config.yaml
n_layer: 12
d_model: 256
n_experts: 96
balance_bias: false
router_noise: 0.1
lr_router: 0.000548
vocab_size: 8192
norm: "rmsnorm"
norm_eps: 1e-05
beta1: 0.9
grad_clip: 1.0
dataset: "wikipedia_en"
Below are experts of layer 6 (counted from 0) of a mixture-of-experts language model. Rows are named router (the router's row for the expert), up (a neuron's input weights, with its number) and show model dimensions 0-255. Each number is 200 + 20 x the weight over its row's rms, rounded and kept within 0 to 999.
Before each expert's rows: "comes after" lists some tokens at least twice as common just before its tokens as in all text; "gets" lists some tokens that make up at least twice as much of what it gets as of all text. This comes from a sample of Wikipedia text that the model never trained on. Tokens count by the router's weight.

# expert 1
comes after: "|", " |", ".\n\n", " |\n\n", " /", "20"
gets: " (", " ", "===", "\n", "==", ")\n"
router,231,195,202,209,180,186,218,231,235,212,174,187,182,196,171,223,224,168,196,195,208,233,208,181,200,162,184,192,159,210,211,212,251,231,178,180,165,232,227,184,236,180,197,214,190,214,207,206,181,191,198,188,237,225,198,219,185,167,171,189,210,219,189,184,169,167,176,216,169,209,234,203,185,234,216,198,171,221,190,184,193,217,209,224,199,215,203,234,205,205,200,187,182,206,184,204,186,193,176,222,205,217,158,217,178,212,186,190,225,229,192,172,206,200,221,190,170,202,180,174,185,200,213,187,229,200,190,177,203,197,198,205,200,185,208,199,210,203,208,216,212,184,234,220,188,224,188,195,172,222,210,215,245,221,210,183,162,212,191,228,193,212,176,176,222,182,201,230,200,242,193,193,181,222,209,197,218,226,202,229,225,206,228,216,182,200,192,217,181,237,218,163,196,171,185,229,204,171,227,213,184,199,229,210,197,218,216,194,196,187,189,204,211,205,202,184,198,217,203,208,200,210,242,176,168,240,217,205,198,188,172,182,173,220,177,171,196,180,193,186,201,184,208,210,138,240,178,220,189,215,223,190,209,178,201,176
up0,235,204,233,200,207,182,162,195,216,185,204,221,214,195,205,183,192,185,207,238,222,196,223,179,214,203,250,219,220,158,177,189,216,213,219,232,192,205,157,184,212,196,227,172,200,167,185,190,213,207,165,189,183,219,189,197,193,185,194,241,213,162,249,196,192,211,211,202,209,180,210,199,240,177,180,221,230,198,196,180,199,186,177,151,246,182,199,206,188,189,213,205,204,168,195,176,240,197,227,209,218,189,217,223,208,176,202,193,201,183,204,185,212,202,201,176,232,178,184,186,192,191,199,195,230,182,194,189,211,222,215,187,235,232,202,244,199,193,171,186,195,186,215,197,190,169,219,210,219,199,217,229,200,229,204,189,219,153,175,197,180,177,196,176,212,213,162,192,258,215,182,223,175,199,191,188,190,204,231,165,178,166,139,232,205,163,219,242,184,178,176,189,216,216,184,183,198,209,214,193,198,192,229,205,199,169,198,211,183,182,202,219,200,181,227,171,188,227,216,205,203,198,190,208,201,173,204,213,227,216,181,183,186,205,190,195,189,207,183,172,212,203,199,193,202,196,189,209,223,205,185,202,226,192,193,203
up1,195,245,157,200,243,152,221,201,185,202,191,179,213,179,223,213,219,190,181,196,200,153,208,177,223,189,192,218,184,188,191,164,203,186,171,209,219,205,211,146,192,226,179,180,195,208,207,178,205,201,178,188,218,204,211,198,202,196,223,193,195,228,171,186,201,221,197,191,195,194,178,213,206,219,206,213,154,206,215,220,221,178,185,196,169,219,225,215,202,193,172,193,205,200,219,150,212,203,198,171,208,183,205,225,184,218,188,205,208,181,197,222,201,222,170,182,189,192,174,228,207,225,193,190,174,179,184,214,182,231,221,162,198,182,247,186,223,225,200,207,184,220,198,246,200,201,200,211,172,216,204,219,211,201,216,165,226,222,157,226,192,214,197,220,210,222,199,190,206,216,182,192,191,227,191,185,192,206,166,200,190,205,176,200,203,223,167,185,178,211,171,217,215,219,219,215,199,195,172,210,189,236,181,196,201,165,214,220,185,167,223,198,171,175,177,222,243,214,214,184,229,211,215,193,213,203,185,159,181,200,192,248,229,209,221,182,167,219,190,238,181,211,169,183,178,211,201,168,211,232,211,215,198,180,198,199
up2,183,202,210,173,253,182,199,220,193,201,199,223,208,182,228,191,213,226,196,234,208,216,215,232,183,235,206,205,172,224,188,197,199,225,207,237,197,201,188,212,235,246,175,204,216,191,158,207,202,190,159,204,197,180,204,195,214,199,207,207,196,153,169,196,187,206,207,215,203,192,197,174,236,205,199,183,196,198,198,241,201,215,164,179,247,224,193,209,186,205,225,184,184,206,217,194,244,168,223,206,172,160,224,204,198,198,194,203,157,197,216,217,222,235,175,191,205,149,187,203,215,227,198,191,183,235,217,214,211,200,202,216,179,182,215,186,174,180,233,232,208,201,192,171,215,181,202,184,226,210,236,218,174,236,235,214,245,169,211,206,198,184,201,217,200,205,206,200,201,223,209,201,194,202,214,201,149,205,195,202,221,212,187,204,189,195,200,197,192,197,191,254,191,212,203,173,191,197,218,209,185,193,187,136,179,210,193,234,219,213,232,204,193,178,226,193,196,223,175,176,231,199,184,170,224,173,216,204,213,216,231,174,188,174,217,196,178,197,192,221,215,201,202,205,203,226,204,209,221,194,211,182,214,199,172,191
up3,213,169,227,231,197,156,182,225,199,185,223,210,231,196,217,189,166,203,142,200,191,161,200,209,190,220,222,212,200,183,200,188,187,167,164,180,202,211,216,181,202,221,190,218,197,199,173,179,192,210,212,209,187,216,173,178,209,185,196,183,190,234,213,207,210,185,184,162,217,182,223,197,195,172,224,168,169,191,204,205,206,222,200,212,190,188,193,204,227,228,185,245,220,195,227,215,202,188,242,197,215,200,201,191,226,192,199,220,199,203,213,169,203,182,206,203,180,185,210,221,202,194,172,206,208,152,216,209,172,182,227,223,200,243,234,185,194,190,173,174,213,216,189,217,163,187,227,215,193,139,204,195,167,181,201,199,217,178,185,208,219,219,220,226,174,226,208,211,179,206,193,192,184,214,173,177,204,174,194,207,187,217,182,211,191,212,153,200,212,190,211,152,156,188,198,197,185,188,153,189,189,241,181,224,194,211,189,198,223,206,201,221,224,197,237,175,185,204,207,239,187,186,144,215,196,201,194,189,235,175,211,196,214,194,200,213,171,218,220,208,206,201,195,169,229,203,197,197,228,206,235,209,204,200,207,202
up4,170,190,199,191,182,190,200,205,180,201,228,237,211,191,207,216,190,181,211,207,172,170,183,185,213,172,227,229,210,212,233,195,218,193,158,207,217,186,225,190,169,201,211,211,193,191,171,209,217,198,233,225,211,213,215,185,185,215,188,192,215,204,224,178,215,220,207,182,178,198,172,210,173,204,164,201,199,171,211,164,183,166,192,197,218,176,214,217,207,214,185,222,187,195,198,190,166,216,200,206,206,197,264,197,195,185,187,207,206,165,208,196,185,208,225,179,211,176,231,184,205,189,204,197,216,216,189,173,185,252,200,192,168,168,173,212,162,190,220,165,182,169,228,197,203,202,209,184,197,194,178,182,186,213,193,175,188,209,223,177,222,192,207,197,173,210,182,197,221,197,197,214,212,212,191,160,203,192,212,183,199,207,181,221,218,185,244,244,189,161,199,191,224,172,224,172,135,213,229,209,169,241,210,203,221,192,202,150,209,191,197,207,205,197,158,189,200,238,190,184,206,177,195,227,209,189,188,194,200,180,190,216,224,207,169,222,218,184,228,192,183,174,169,238,217,176,226,201,217,176,202,234,210,188,197,217
up5,179,227,185,165,224,215,200,203,174,216,199,193,205,172,191,230,187,194,176,215,231,212,213,247,212,195,196,212,201,166,204,204,188,199,186,172,209,204,193,180,203,204,187,208,186,191,200,208,184,227,173,209,239,201,162,191,163,221,189,203,215,177,188,246,228,225,220,190,216,203,207,208,184,186,221,185,185,172,170,229,209,190,156,173,192,189,199,219,208,197,230,188,227,237,177,228,192,236,225,183,175,204,218,200,189,218,187,185,196,195,209,205,209,185,169,185,197,186,189,193,199,233,220,178,241,223,194,211,203,209,205,211,218,180,210,220,184,197,192,185,208,197,204,178,228,192,224,170,173,203,199,155,197,181,179,159,193,173,185,211,238,205,181,201,210,192,181,195,249,208,166,189,193,217,190,194,191,190,233,211,173,217,221,221,171,160,196,245,202,229,160,185,192,200,189,210,197,201,175,185,173,204,198,191,157,180,218,202,195,170,220,165,192,180,207,177,205,217,164,197,185,202,203,179,233,208,208,184,234,211,276,211,189,205,235,194,201,197,222,227,176,199,177,168,169,195,204,195,206,206,214,190,208,202,213,197
up6,219,175,186,206,192,187,196,222,177,209,182,200,191,148,227,229,162,222,185,227,205,189,205,219,196,216,238,238,193,227,226,189,196,186,188,186,192,222,211,236,182,187,222,214,183,208,238,196,191,194,212,187,232,209,179,207,183,179,226,219,176,188,187,194,243,197,215,167,197,212,218,196,198,210,198,191,199,215,199,242,203,206,199,182,197,193,220,196,216,207,190,205,201,202,215,247,222,165,209,190,181,201,212,196,197,208,211,197,138,187,223,184,180,192,187,181,184,190,208,173,209,208,232,169,215,203,172,217,244,194,176,188,219,160,183,188,222,213,172,187,203,167,206,162,217,202,198,179,169,213,191,203,212,165,204,193,203,205,174,200,198,198,165,239,214,202,195,211,226,221,231,204,183,208,160,197,197,186,251,213,179,190,200,236,222,197,196,210,226,206,225,185,195,197,204,188,213,199,208,188,214,169,211,222,202,161,219,219,174,217,192,187,215,163,178,199,181,168,213,192,173,191,205,187,219,161,163,215,202,176,255,224,215,204,231,219,230,211,215,224,185,204,192,210,222,164,219,186,187,220,194,231,185,194,174,204
up7,204,210,178,189,210,194,207,182,206,211,194,237,206,189,202,226,169,193,185,236,184,190,244,227,242,172,240,228,206,195,199,210,200,221,217,205,164,201,167,191,179,196,173,202,188,153,223,222,226,182,159,175,201,188,174,159,206,235,230,206,182,220,189,208,220,223,220,194,221,192,192,197,179,210,210,190,193,182,192,209,169,210,194,197,220,197,218,193,225,188,201,180,206,198,216,211,225,196,213,201,184,161,185,212,186,211,188,170,170,206,218,211,224,187,187,208,193,220,202,224,200,230,173,230,181,213,203,210,171,156,203,186,208,220,164,214,198,178,211,199,210,218,196,139,219,180,193,192,218,193,212,232,166,162,199,198,191,185,202,215,198,241,203,198,204,173,175,206,217,212,209,211,175,231,169,192,209,211,184,207,212,208,184,157,194,200,177,204,191,202,227,209,210,191,228,213,222,180,200,177,198,190,221,186,194,198,169,207,160,233,182,219,203,212,187,211,210,145,227,238,211,188,196,177,229,146,202,208,185,152,212,207,206,187,202,209,184,180,242,193,164,198,204,193,187,189,197,204,205,215,228,225,182,194,184,220

# expert 77
comes after: "\n", "′", "°", "^{", ")\n", ":"
gets: "\n", "-", ")\n", " (", "′", "°"
router,214,208,166,193,170,195,231,225,174,172,196,215,181,202,177,218,205,196,196,199,219,224,206,201,225,187,179,206,188,198,243,215,214,218,216,220,164,198,215,210,211,199,182,207,182,206,173,194,178,206,217,186,205,185,189,197,176,176,170,190,222,217,214,188,185,184,220,214,165,209,182,181,204,211,214,191,197,224,201,187,234,225,159,193,236,218,227,214,207,195,170,155,168,221,199,200,183,176,167,204,182,190,190,187,180,228,197,192,220,192,176,166,242,224,189,161,174,190,196,168,237,204,225,181,194,185,237,220,197,234,215,230,201,201,214,190,219,191,193,212,185,175,197,204,214,194,162,189,189,206,180,240,171,210,201,177,211,202,218,186,183,185,203,173,200,200,225,224,217,201,230,184,203,178,234,216,194,250,223,205,213,189,217,209,162,228,236,184,172,215,188,216,167,198,183,237,225,173,233,221,231,197,209,202,164,194,194,219,203,211,228,178,209,199,171,197,227,179,193,234,208,178,218,193,190,223,192,216,189,193,183,170,199,216,183,227,168,157,191,205,203,209,167,207,210,240,188,209,227,219,173,214,196,210,204,211
up0,180,210,191,168,225,219,194,181,184,224,194,207,211,192,187,193,192,178,201,202,205,197,187,218,228,194,214,223,185,183,204,197,211,195,183,228,212,176,184,221,152,178,206,207,165,182,194,213,244,168,235,197,199,194,227,209,208,216,213,224,171,190,189,185,190,197,211,193,198,187,183,213,187,196,216,225,190,191,227,221,175,208,190,193,205,213,242,207,223,177,199,203,183,224,220,201,225,181,206,211,211,173,220,205,228,235,183,218,227,200,190,176,206,160,195,213,204,184,229,190,227,225,185,204,187,207,222,196,153,164,216,199,187,222,170,187,189,219,174,195,193,230,252,237,159,162,196,195,215,209,187,204,207,222,220,201,244,188,180,183,184,217,211,195,203,228,240,209,207,179,199,180,180,182,197,216,197,187,160,173,194,224,173,186,188,190,194,221,180,212,184,186,238,185,233,166,196,165,162,188,160,195,184,175,190,190,193,227,231,192,185,214,188,193,193,202,213,157,215,204,203,193,231,202,233,196,173,205,222,208,163,199,204,187,248,192,174,190,206,215,167,183,179,194,188,215,228,179,183,239,207,206,175,221,225,208
up1,211,164,172,199,231,190,200,192,202,204,214,186,214,177,209,179,163,223,193,169,175,200,197,206,201,180,223,211,190,202,202,219,211,216,197,188,186,210,204,196,205,194,183,215,156,179,194,214,175,189,193,208,231,189,216,207,191,186,200,213,235,231,151,180,184,202,202,194,202,189,234,194,191,177,227,162,220,169,173,204,218,158,246,230,192,233,220,225,232,203,192,191,228,176,139,222,187,211,191,168,224,202,180,208,180,196,221,188,170,195,190,201,233,223,186,164,198,168,190,198,172,207,193,204,221,221,197,210,209,203,180,193,213,198,222,231,214,214,205,156,190,228,196,191,176,218,180,216,182,233,234,164,214,153,199,237,209,239,211,185,209,191,188,207,207,225,160,210,237,236,164,209,191,182,231,201,203,209,244,213,196,180,193,192,208,206,223,204,216,218,197,197,180,261,195,203,200,182,189,224,223,187,189,214,213,193,201,219,184,211,194,186,171,215,199,178,170,216,221,199,209,214,196,218,208,193,154,204,217,219,200,215,217,204,221,197,201,205,222,222,192,202,196,167,172,207,200,169,196,176,191,201,222,207,221,197
up2,182,229,208,199,196,222,228,199,186,156,194,218,219,213,182,186,217,192,178,243,219,194,214,181,194,219,219,181,168,187,201,194,193,190,201,196,201,176,174,230,198,228,178,208,187,182,210,206,200,228,241,219,221,184,189,179,192,201,199,205,196,211,215,199,227,222,168,197,184,189,230,266,207,222,239,201,195,208,204,195,221,146,204,229,208,231,225,195,211,212,204,189,217,203,215,220,192,207,192,168,208,190,198,219,221,176,197,211,167,236,198,184,224,175,163,196,223,227,168,207,177,186,197,199,201,239,195,189,219,212,246,203,181,204,212,209,182,206,220,179,202,206,195,217,240,186,216,230,233,179,196,192,171,178,214,195,209,166,175,215,202,219,177,193,166,171,174,197,188,191,174,212,175,183,156,232,190,197,230,246,164,204,191,209,214,199,180,188,198,135,192,190,188,191,219,208,155,209,185,209,187,197,180,182,203,208,212,223,216,206,186,186,150,234,188,176,218,181,205,201,202,225,193,224,202,202,200,222,194,186,204,173,237,198,194,194,191,217,186,219,218,212,192,202,193,219,202,194,181,193,235,200,190,171,202,232
up3,196,143,187,186,184,229,190,197,214,180,218,192,182,210,230,179,199,199,192,206,201,186,184,202,202,226,192,233,194,188,194,172,217,198,196,147,188,195,208,219,208,209,196,215,198,210,234,146,187,209,201,213,181,198,223,166,170,227,215,198,213,223,167,222,180,226,225,195,207,173,204,197,202,164,246,244,201,193,169,243,187,181,214,194,198,250,215,193,181,228,229,195,195,203,225,211,228,189,224,206,192,201,215,166,205,197,200,212,177,185,218,198,193,192,230,186,224,204,197,200,212,185,187,201,182,193,180,199,215,191,184,215,200,231,216,209,161,221,188,179,184,225,205,242,185,186,196,236,188,187,184,185,188,188,199,205,198,154,141,226,226,196,191,218,196,180,203,174,192,247,231,203,194,195,206,235,193,189,211,241,182,216,184,177,210,208,173,172,202,182,207,173,161,207,183,232,209,208,201,146,207,204,176,216,179,213,198,200,172,179,179,218,191,176,199,178,200,210,189,192,183,201,214,204,201,199,214,204,193,207,202,232,191,183,218,230,201,220,171,195,220,227,185,234,179,195,169,168,196,201,202,163,181,208,180,207
up4,195,212,189,163,185,180,196,154,212,170,196,196,223,184,183,195,179,243,176,233,224,191,206,178,184,209,204,194,198,222,199,162,163,228,206,191,202,173,210,182,238,224,213,146,194,186,199,178,211,176,239,206,207,191,198,159,205,197,191,180,191,194,191,172,233,213,217,207,188,224,221,189,179,164,212,192,210,221,235,215,242,177,187,164,218,168,239,202,213,196,182,189,176,211,195,171,202,190,206,193,204,205,203,194,207,201,188,240,164,208,191,212,219,197,207,198,200,169,233,237,185,220,186,229,154,200,210,205,178,197,201,189,230,205,165,185,229,223,220,221,166,241,202,229,223,215,200,198,196,179,187,214,205,217,165,203,215,221,180,197,194,192,204,218,191,195,214,165,200,224,208,202,210,180,199,189,175,202,202,214,204,224,194,180,241,207,206,208,202,213,190,194,198,253,188,200,217,210,194,173,176,203,223,236,186,169,213,195,201,229,204,178,161,182,215,210,228,172,211,204,201,225,216,189,185,190,167,213,208,189,203,211,184,221,213,211,199,212,177,168,175,211,192,175,235,166,188,201,219,191,192,198,150,206,203,217
up5,190,194,185,221,207,201,202,228,199,173,190,177,234,188,197,172,206,227,226,191,169,198,241,195,213,245,235,188,231,204,180,204,197,169,198,179,236,201,211,246,171,204,177,179,187,188,229,220,177,259,223,171,199,185,191,169,174,207,259,210,213,191,199,210,225,233,226,211,186,199,201,231,195,184,225,217,210,178,193,164,226,187,211,176,209,154,191,208,171,188,192,196,204,187,164,207,212,179,175,201,225,202,237,175,221,222,209,213,209,214,249,226,214,220,204,180,214,207,207,209,230,204,199,203,230,187,195,203,189,205,212,173,208,192,198,216,205,206,223,202,230,205,173,213,188,181,184,211,178,200,245,180,194,250,154,207,178,177,201,252,202,209,201,180,207,212,215,211,207,212,194,154,220,213,209,182,217,182,210,184,249,171,168,184,191,196,197,200,209,189,226,175,211,199,198,210,193,198,185,163,239,217,204,203,199,219,172,206,218,214,200,235,197,193,187,221,218,202,201,200,226,204,210,207,230,182,207,198,221,191,206,175,200,184,171,196,189,192,187,207,209,220,212,220,209,215,197,207,188,204,239,182,195,192,203,208
up6,195,203,168,188,168,195,198,194,190,205,210,215,230,205,211,190,177,230,185,190,163,194,212,222,155,200,190,194,202,239,203,191,186,202,176,246,206,184,212,215,187,222,214,208,228,194,181,207,189,207,197,241,160,229,216,214,184,224,208,232,187,174,211,220,205,211,202,159,211,222,203,228,206,175,223,194,207,203,182,225,197,210,168,216,192,176,195,197,199,203,195,181,190,204,195,201,246,217,217,217,200,195,214,210,165,190,214,244,182,196,234,220,200,230,176,174,216,170,225,178,181,217,213,230,183,211,182,243,191,237,182,208,179,200,211,175,203,222,178,221,164,189,233,192,229,156,223,235,202,194,213,194,219,207,206,201,230,177,197,175,182,189,211,171,161,175,218,183,170,199,217,216,189,199,187,216,188,156,215,216,227,242,225,194,197,204,186,223,210,191,227,201,187,208,231,221,254,204,196,200,168,185,211,179,165,179,224,182,209,195,209,183,209,210,178,210,180,180,206,193,157,205,198,195,219,177,232,190,183,214,214,199,192,179,214,193,208,188,192,191,165,162,200,203,219,189,220,212,245,185,186,224,202,199,186,202
up7,210,213,193,189,200,195,221,185,222,172,178,183,215,174,221,171,238,172,204,190,215,204,216,249,203,205,225,199,233,212,188,216,225,180,207,160,230,215,203,219,195,174,170,184,186,167,182,177,197,163,229,198,214,179,230,212,186,187,197,202,166,183,213,185,178,231,197,215,213,216,197,230,201,176,195,248,193,212,211,241,204,168,191,193,225,236,231,158,200,203,182,203,209,197,192,188,212,199,209,220,227,167,190,203,212,189,211,202,178,190,229,217,211,221,217,223,221,222,194,209,202,229,189,217,177,199,192,214,227,199,242,176,193,180,214,190,211,204,236,187,187,213,201,167,212,211,209,187,197,203,216,168,209,183,167,208,206,218,203,196,197,211,200,234,206,163,205,179,233,195,174,240,197,175,213,199,177,182,207,168,205,198,225,220,208,214,207,190,192,207,194,190,226,200,205,163,198,172,171,208,249,173,212,189,194,205,217,231,231,180,158,199,186,207,187,203,185,162,200,207,197,253,197,209,200,202,206,196,224,181,237,200,203,195,238,206,212,209,200,227,201,232,189,174,246,181,208,211,163,202,235,232,211,215,184,208

# expert 91
comes after: ",", " ", " |", " $", "6", "1"
gets: " ", ".", "–", "-", " $", "00"
router,173,194,199,180,190,205,196,200,193,207,203,205,220,196,224,189,238,189,240,202,195,231,190,175,242,153,191,159,170,228,209,165,192,187,201,180,218,212,212,198,204,181,188,191,249,197,220,194,171,193,208,163,181,189,217,207,191,185,195,189,205,199,192,205,188,211,207,201,230,198,218,182,166,196,203,189,177,225,176,228,193,190,205,187,242,226,198,217,205,187,164,167,184,216,184,201,217,217,194,184,165,195,202,199,204,200,244,165,216,200,176,169,194,196,225,206,226,198,184,212,197,205,210,226,218,203,179,197,218,206,205,210,191,235,187,169,223,190,178,228,249,170,235,223,219,212,203,213,185,219,195,215,180,229,248,191,186,183,197,196,191,199,230,244,189,201,199,215,184,201,225,186,187,235,207,220,190,220,209,200,194,172,227,213,201,220,207,208,223,211,208,233,162,187,236,211,184,234,215,229,229,179,182,193,145,206,217,222,229,231,217,217,194,217,216,202,190,238,202,178,192,188,227,220,207,197,199,193,226,198,195,163,181,217,196,185,219,185,188,211,214,188,213,200,212,216,237,140,173,191,197,176,189,207,201,206
up0,187,221,214,221,192,223,190,171,166,214,222,227,218,236,220,159,200,181,189,174,177,212,223,177,238,193,200,196,188,162,165,211,178,206,169,231,187,181,167,201,176,219,216,210,203,172,245,219,196,204,199,212,245,209,184,189,193,191,219,183,188,196,211,215,227,211,178,205,209,204,221,206,198,229,233,184,199,232,208,163,211,227,217,213,180,181,226,185,222,190,198,200,202,203,184,162,189,203,217,230,227,197,197,193,235,227,194,170,211,224,217,187,198,223,171,208,218,177,210,205,203,219,225,169,203,218,205,185,176,182,200,174,220,210,236,189,210,164,180,182,215,186,182,186,210,187,230,193,167,185,226,213,183,166,212,237,242,173,201,195,186,171,170,242,208,200,236,196,189,216,182,228,170,186,160,230,170,192,205,203,206,193,198,197,184,187,169,195,210,198,225,197,196,196,168,198,199,235,190,218,206,212,174,209,218,216,160,183,168,186,215,168,186,189,208,208,203,196,245,201,201,174,193,238,203,197,182,197,207,202,186,186,204,195,213,199,174,194,204,209,234,210,195,161,226,205,195,194,194,197,182,246,197,209,215,208
up1,185,234,226,172,203,146,195,198,205,213,230,191,234,197,205,198,181,181,181,191,185,200,235,205,159,218,226,200,186,208,187,203,214,222,197,201,184,161,193,194,182,229,206,208,202,215,231,241,212,167,201,206,193,201,217,205,204,180,197,177,201,170,172,166,192,144,189,190,176,213,208,185,219,221,173,215,236,220,215,183,197,190,199,197,197,174,208,207,207,218,211,209,228,209,210,145,193,193,230,213,209,191,209,195,224,169,202,208,235,224,236,221,216,216,201,202,191,159,227,221,192,177,180,208,203,228,202,231,227,196,226,152,189,160,213,195,184,186,214,215,195,197,230,143,216,210,165,177,200,190,204,199,189,187,182,203,222,216,207,197,193,225,207,216,194,212,199,175,202,180,202,224,186,186,194,213,163,207,212,156,159,178,168,201,187,201,210,196,189,203,170,197,222,190,173,159,212,192,205,185,203,168,222,176,206,225,202,198,180,192,213,209,213,184,252,202,217,177,232,196,247,219,215,229,202,202,193,227,200,237,212,183,219,174,194,230,179,208,181,189,187,206,176,213,206,205,200,217,217,179,191,211,215,192,178,192
up2,204,210,225,173,182,202,191,209,169,196,173,210,207,234,189,228,216,204,185,197,174,164,213,207,213,207,193,191,203,216,226,236,203,210,210,218,188,215,233,175,187,191,209,178,199,157,215,195,209,210,221,230,211,142,203,217,217,153,185,201,228,167,218,175,202,226,185,198,189,206,205,206,204,209,205,235,190,217,179,208,189,185,215,181,204,208,218,246,201,177,194,178,182,205,226,203,191,199,166,202,240,195,220,173,209,192,176,219,173,189,182,204,205,186,195,221,211,205,196,202,197,219,206,207,190,250,201,207,213,210,198,219,224,190,200,175,217,198,228,183,210,203,198,208,171,205,211,239,187,230,183,247,197,198,180,172,216,243,213,199,189,212,207,196,203,184,197,169,206,231,209,191,175,168,228,197,235,151,197,194,236,200,195,196,187,215,168,206,195,187,198,203,222,200,197,173,195,219,218,200,184,260,185,238,222,195,231,204,170,196,215,156,189,134,182,208,202,196,215,207,251,210,179,178,213,150,228,211,181,211,203,197,211,211,182,234,171,187,198,209,222,212,185,207,200,197,218,214,231,222,201,203,203,188,186,191
up3,212,188,177,190,216,200,206,180,198,191,169,219,196,181,213,209,217,197,178,206,178,197,203,215,188,195,251,180,171,184,199,210,158,233,196,236,199,194,211,192,199,218,186,198,216,186,217,230,217,219,175,196,203,215,175,196,219,200,213,204,183,211,211,220,205,209,200,182,186,202,181,196,226,222,203,210,172,178,200,215,238,210,179,232,233,228,178,207,211,200,196,219,209,136,167,216,177,177,204,198,196,232,230,217,194,220,205,172,203,220,212,214,236,206,164,233,174,218,192,232,186,189,176,230,181,204,201,180,195,213,203,197,226,203,214,223,182,192,217,176,195,196,134,201,212,199,174,223,195,221,204,248,181,192,181,249,194,175,170,215,192,243,198,226,185,200,220,191,201,195,202,198,195,219,196,195,210,203,198,187,176,175,193,192,184,193,200,237,189,215,179,200,197,265,243,185,194,204,189,217,217,194,235,200,243,199,189,249,219,214,158,161,188,168,197,224,222,210,214,217,211,213,179,186,196,182,214,211,199,215,219,169,172,182,224,194,208,202,212,196,197,182,209,202,177,188,204,204,202,234,193,168,198,221,181,225
up4,194,212,220,182,190,194,213,199,175,224,190,203,227,170,254,202,197,209,194,200,184,197,189,193,221,186,191,192,180,203,162,199,205,188,208,216,205,172,196,208,191,189,147,197,181,198,228,195,202,156,226,189,231,167,209,205,197,200,212,210,133,189,183,240,195,195,220,193,175,200,171,221,204,218,205,167,232,219,240,223,247,216,202,183,170,195,212,219,215,213,203,206,223,199,174,213,199,201,199,219,178,233,187,184,150,201,190,192,156,184,219,184,197,196,178,206,193,222,198,184,200,211,221,215,211,230,235,209,202,182,198,193,235,207,226,203,202,180,244,186,194,192,209,219,222,201,221,232,244,232,176,188,204,179,202,202,207,167,193,226,188,187,202,224,188,193,204,224,207,198,231,166,217,219,219,223,204,190,170,216,183,201,221,207,197,197,225,181,208,237,260,188,198,185,208,212,209,213,213,202,207,145,183,204,224,177,189,190,201,197,178,192,212,191,198,214,185,181,250,231,158,209,198,225,204,202,189,182,190,199,226,188,207,170,206,220,230,191,211,219,206,178,201,205,223,197,188,238,219,207,214,231,200,220,181,187
up5,200,192,212,170,212,180,205,193,175,162,194,211,193,165,164,176,202,185,198,221,195,210,188,242,189,198,218,187,195,202,205,181,159,215,213,192,202,189,188,213,185,207,205,216,176,175,195,178,223,196,224,192,203,161,236,200,204,212,162,199,211,199,192,223,195,204,223,180,193,181,197,212,198,208,220,210,199,193,222,212,199,204,198,204,212,157,202,240,201,175,182,224,200,188,213,235,187,164,192,206,214,194,181,181,175,208,173,194,218,216,236,177,184,245,187,204,173,222,215,232,202,179,213,204,194,200,249,166,181,144,232,204,199,190,234,218,170,202,197,206,205,248,227,195,211,211,205,217,210,218,195,224,226,181,182,211,189,194,177,217,198,198,187,216,221,234,197,202,213,182,197,193,208,179,207,221,209,214,197,171,229,203,209,181,161,194,210,185,187,155,195,166,195,224,226,187,234,216,204,186,183,174,212,173,184,179,176,172,181,219,224,218,193,218,191,149,190,190,223,205,191,240,180,219,203,194,183,174,203,224,200,229,222,167,146,185,179,181,207,177,219,192,201,201,212,178,222,204,220,198,221,231,244,234,195,195
up6,198,206,170,200,227,196,197,199,194,168,192,210,204,175,220,209,205,211,199,228,204,206,190,190,171,215,215,171,159,211,220,190,180,196,181,195,196,199,195,189,201,228,216,182,221,188,189,173,211,222,230,211,182,179,218,191,198,199,217,189,217,142,168,181,227,226,187,178,206,222,203,184,206,220,173,177,221,170,186,221,251,182,168,228,197,195,237,196,204,195,169,203,214,185,220,198,213,180,187,172,201,195,241,187,203,199,206,185,216,223,197,219,196,200,166,227,194,196,253,220,187,229,181,194,137,225,221,214,186,237,205,171,186,182,186,202,191,219,208,211,186,195,188,206,199,201,212,194,211,178,213,215,214,213,184,199,204,222,188,202,204,195,209,236,196,208,213,170,178,193,195,191,174,192,189,191,181,187,211,150,220,158,170,217,226,196,162,205,200,171,160,199,202,242,203,195,169,191,192,223,191,206,213,226,201,183,236,161,225,195,168,216,184,229,213,156,196,209,161,173,210,211,201,234,184,190,206,170,209,216,192,219,189,168,197,208,204,199,174,203,223,181,205,188,213,176,221,201,205,167,213,166,208,166,203,240
up7,195,179,196,221,211,199,194,187,214,203,266,208,232,225,161,219,195,206,178,199,200,189,189,240,160,204,244,214,182,205,205,197,203,221,200,226,191,185,181,211,178,257,193,197,214,188,207,217,181,169,231,175,201,194,208,166,237,212,182,201,213,179,176,204,210,198,230,209,207,186,174,179,208,219,179,182,220,212,223,188,220,234,196,231,206,189,193,169,208,187,233,214,214,209,203,158,206,182,208,195,201,214,212,255,175,205,219,197,186,263,226,225,206,226,190,220,191,222,225,202,206,223,182,184,201,224,196,209,207,197,213,235,181,193,227,196,213,223,228,221,151,200,185,180,214,205,191,195,189,208,237,227,187,188,212,196,194,228,217,196,221,193,190,213,177,204,182,219,196,154,229,201,155,188,205,215,203,190,182,187,241,175,189,208,237,220,176,204,198,149,199,219,206,197,188,230,195,170,214,198,207,195,205,208,216,202,184,186,181,221,219,155,197,235,188,190,200,198,230,166,197,200,204,212,206,213,207,184,171,209,232,219,194,175,199,211,207,178,209,181,201,195,203,176,226,200,214,198,197,202,201,228,204,175,172,221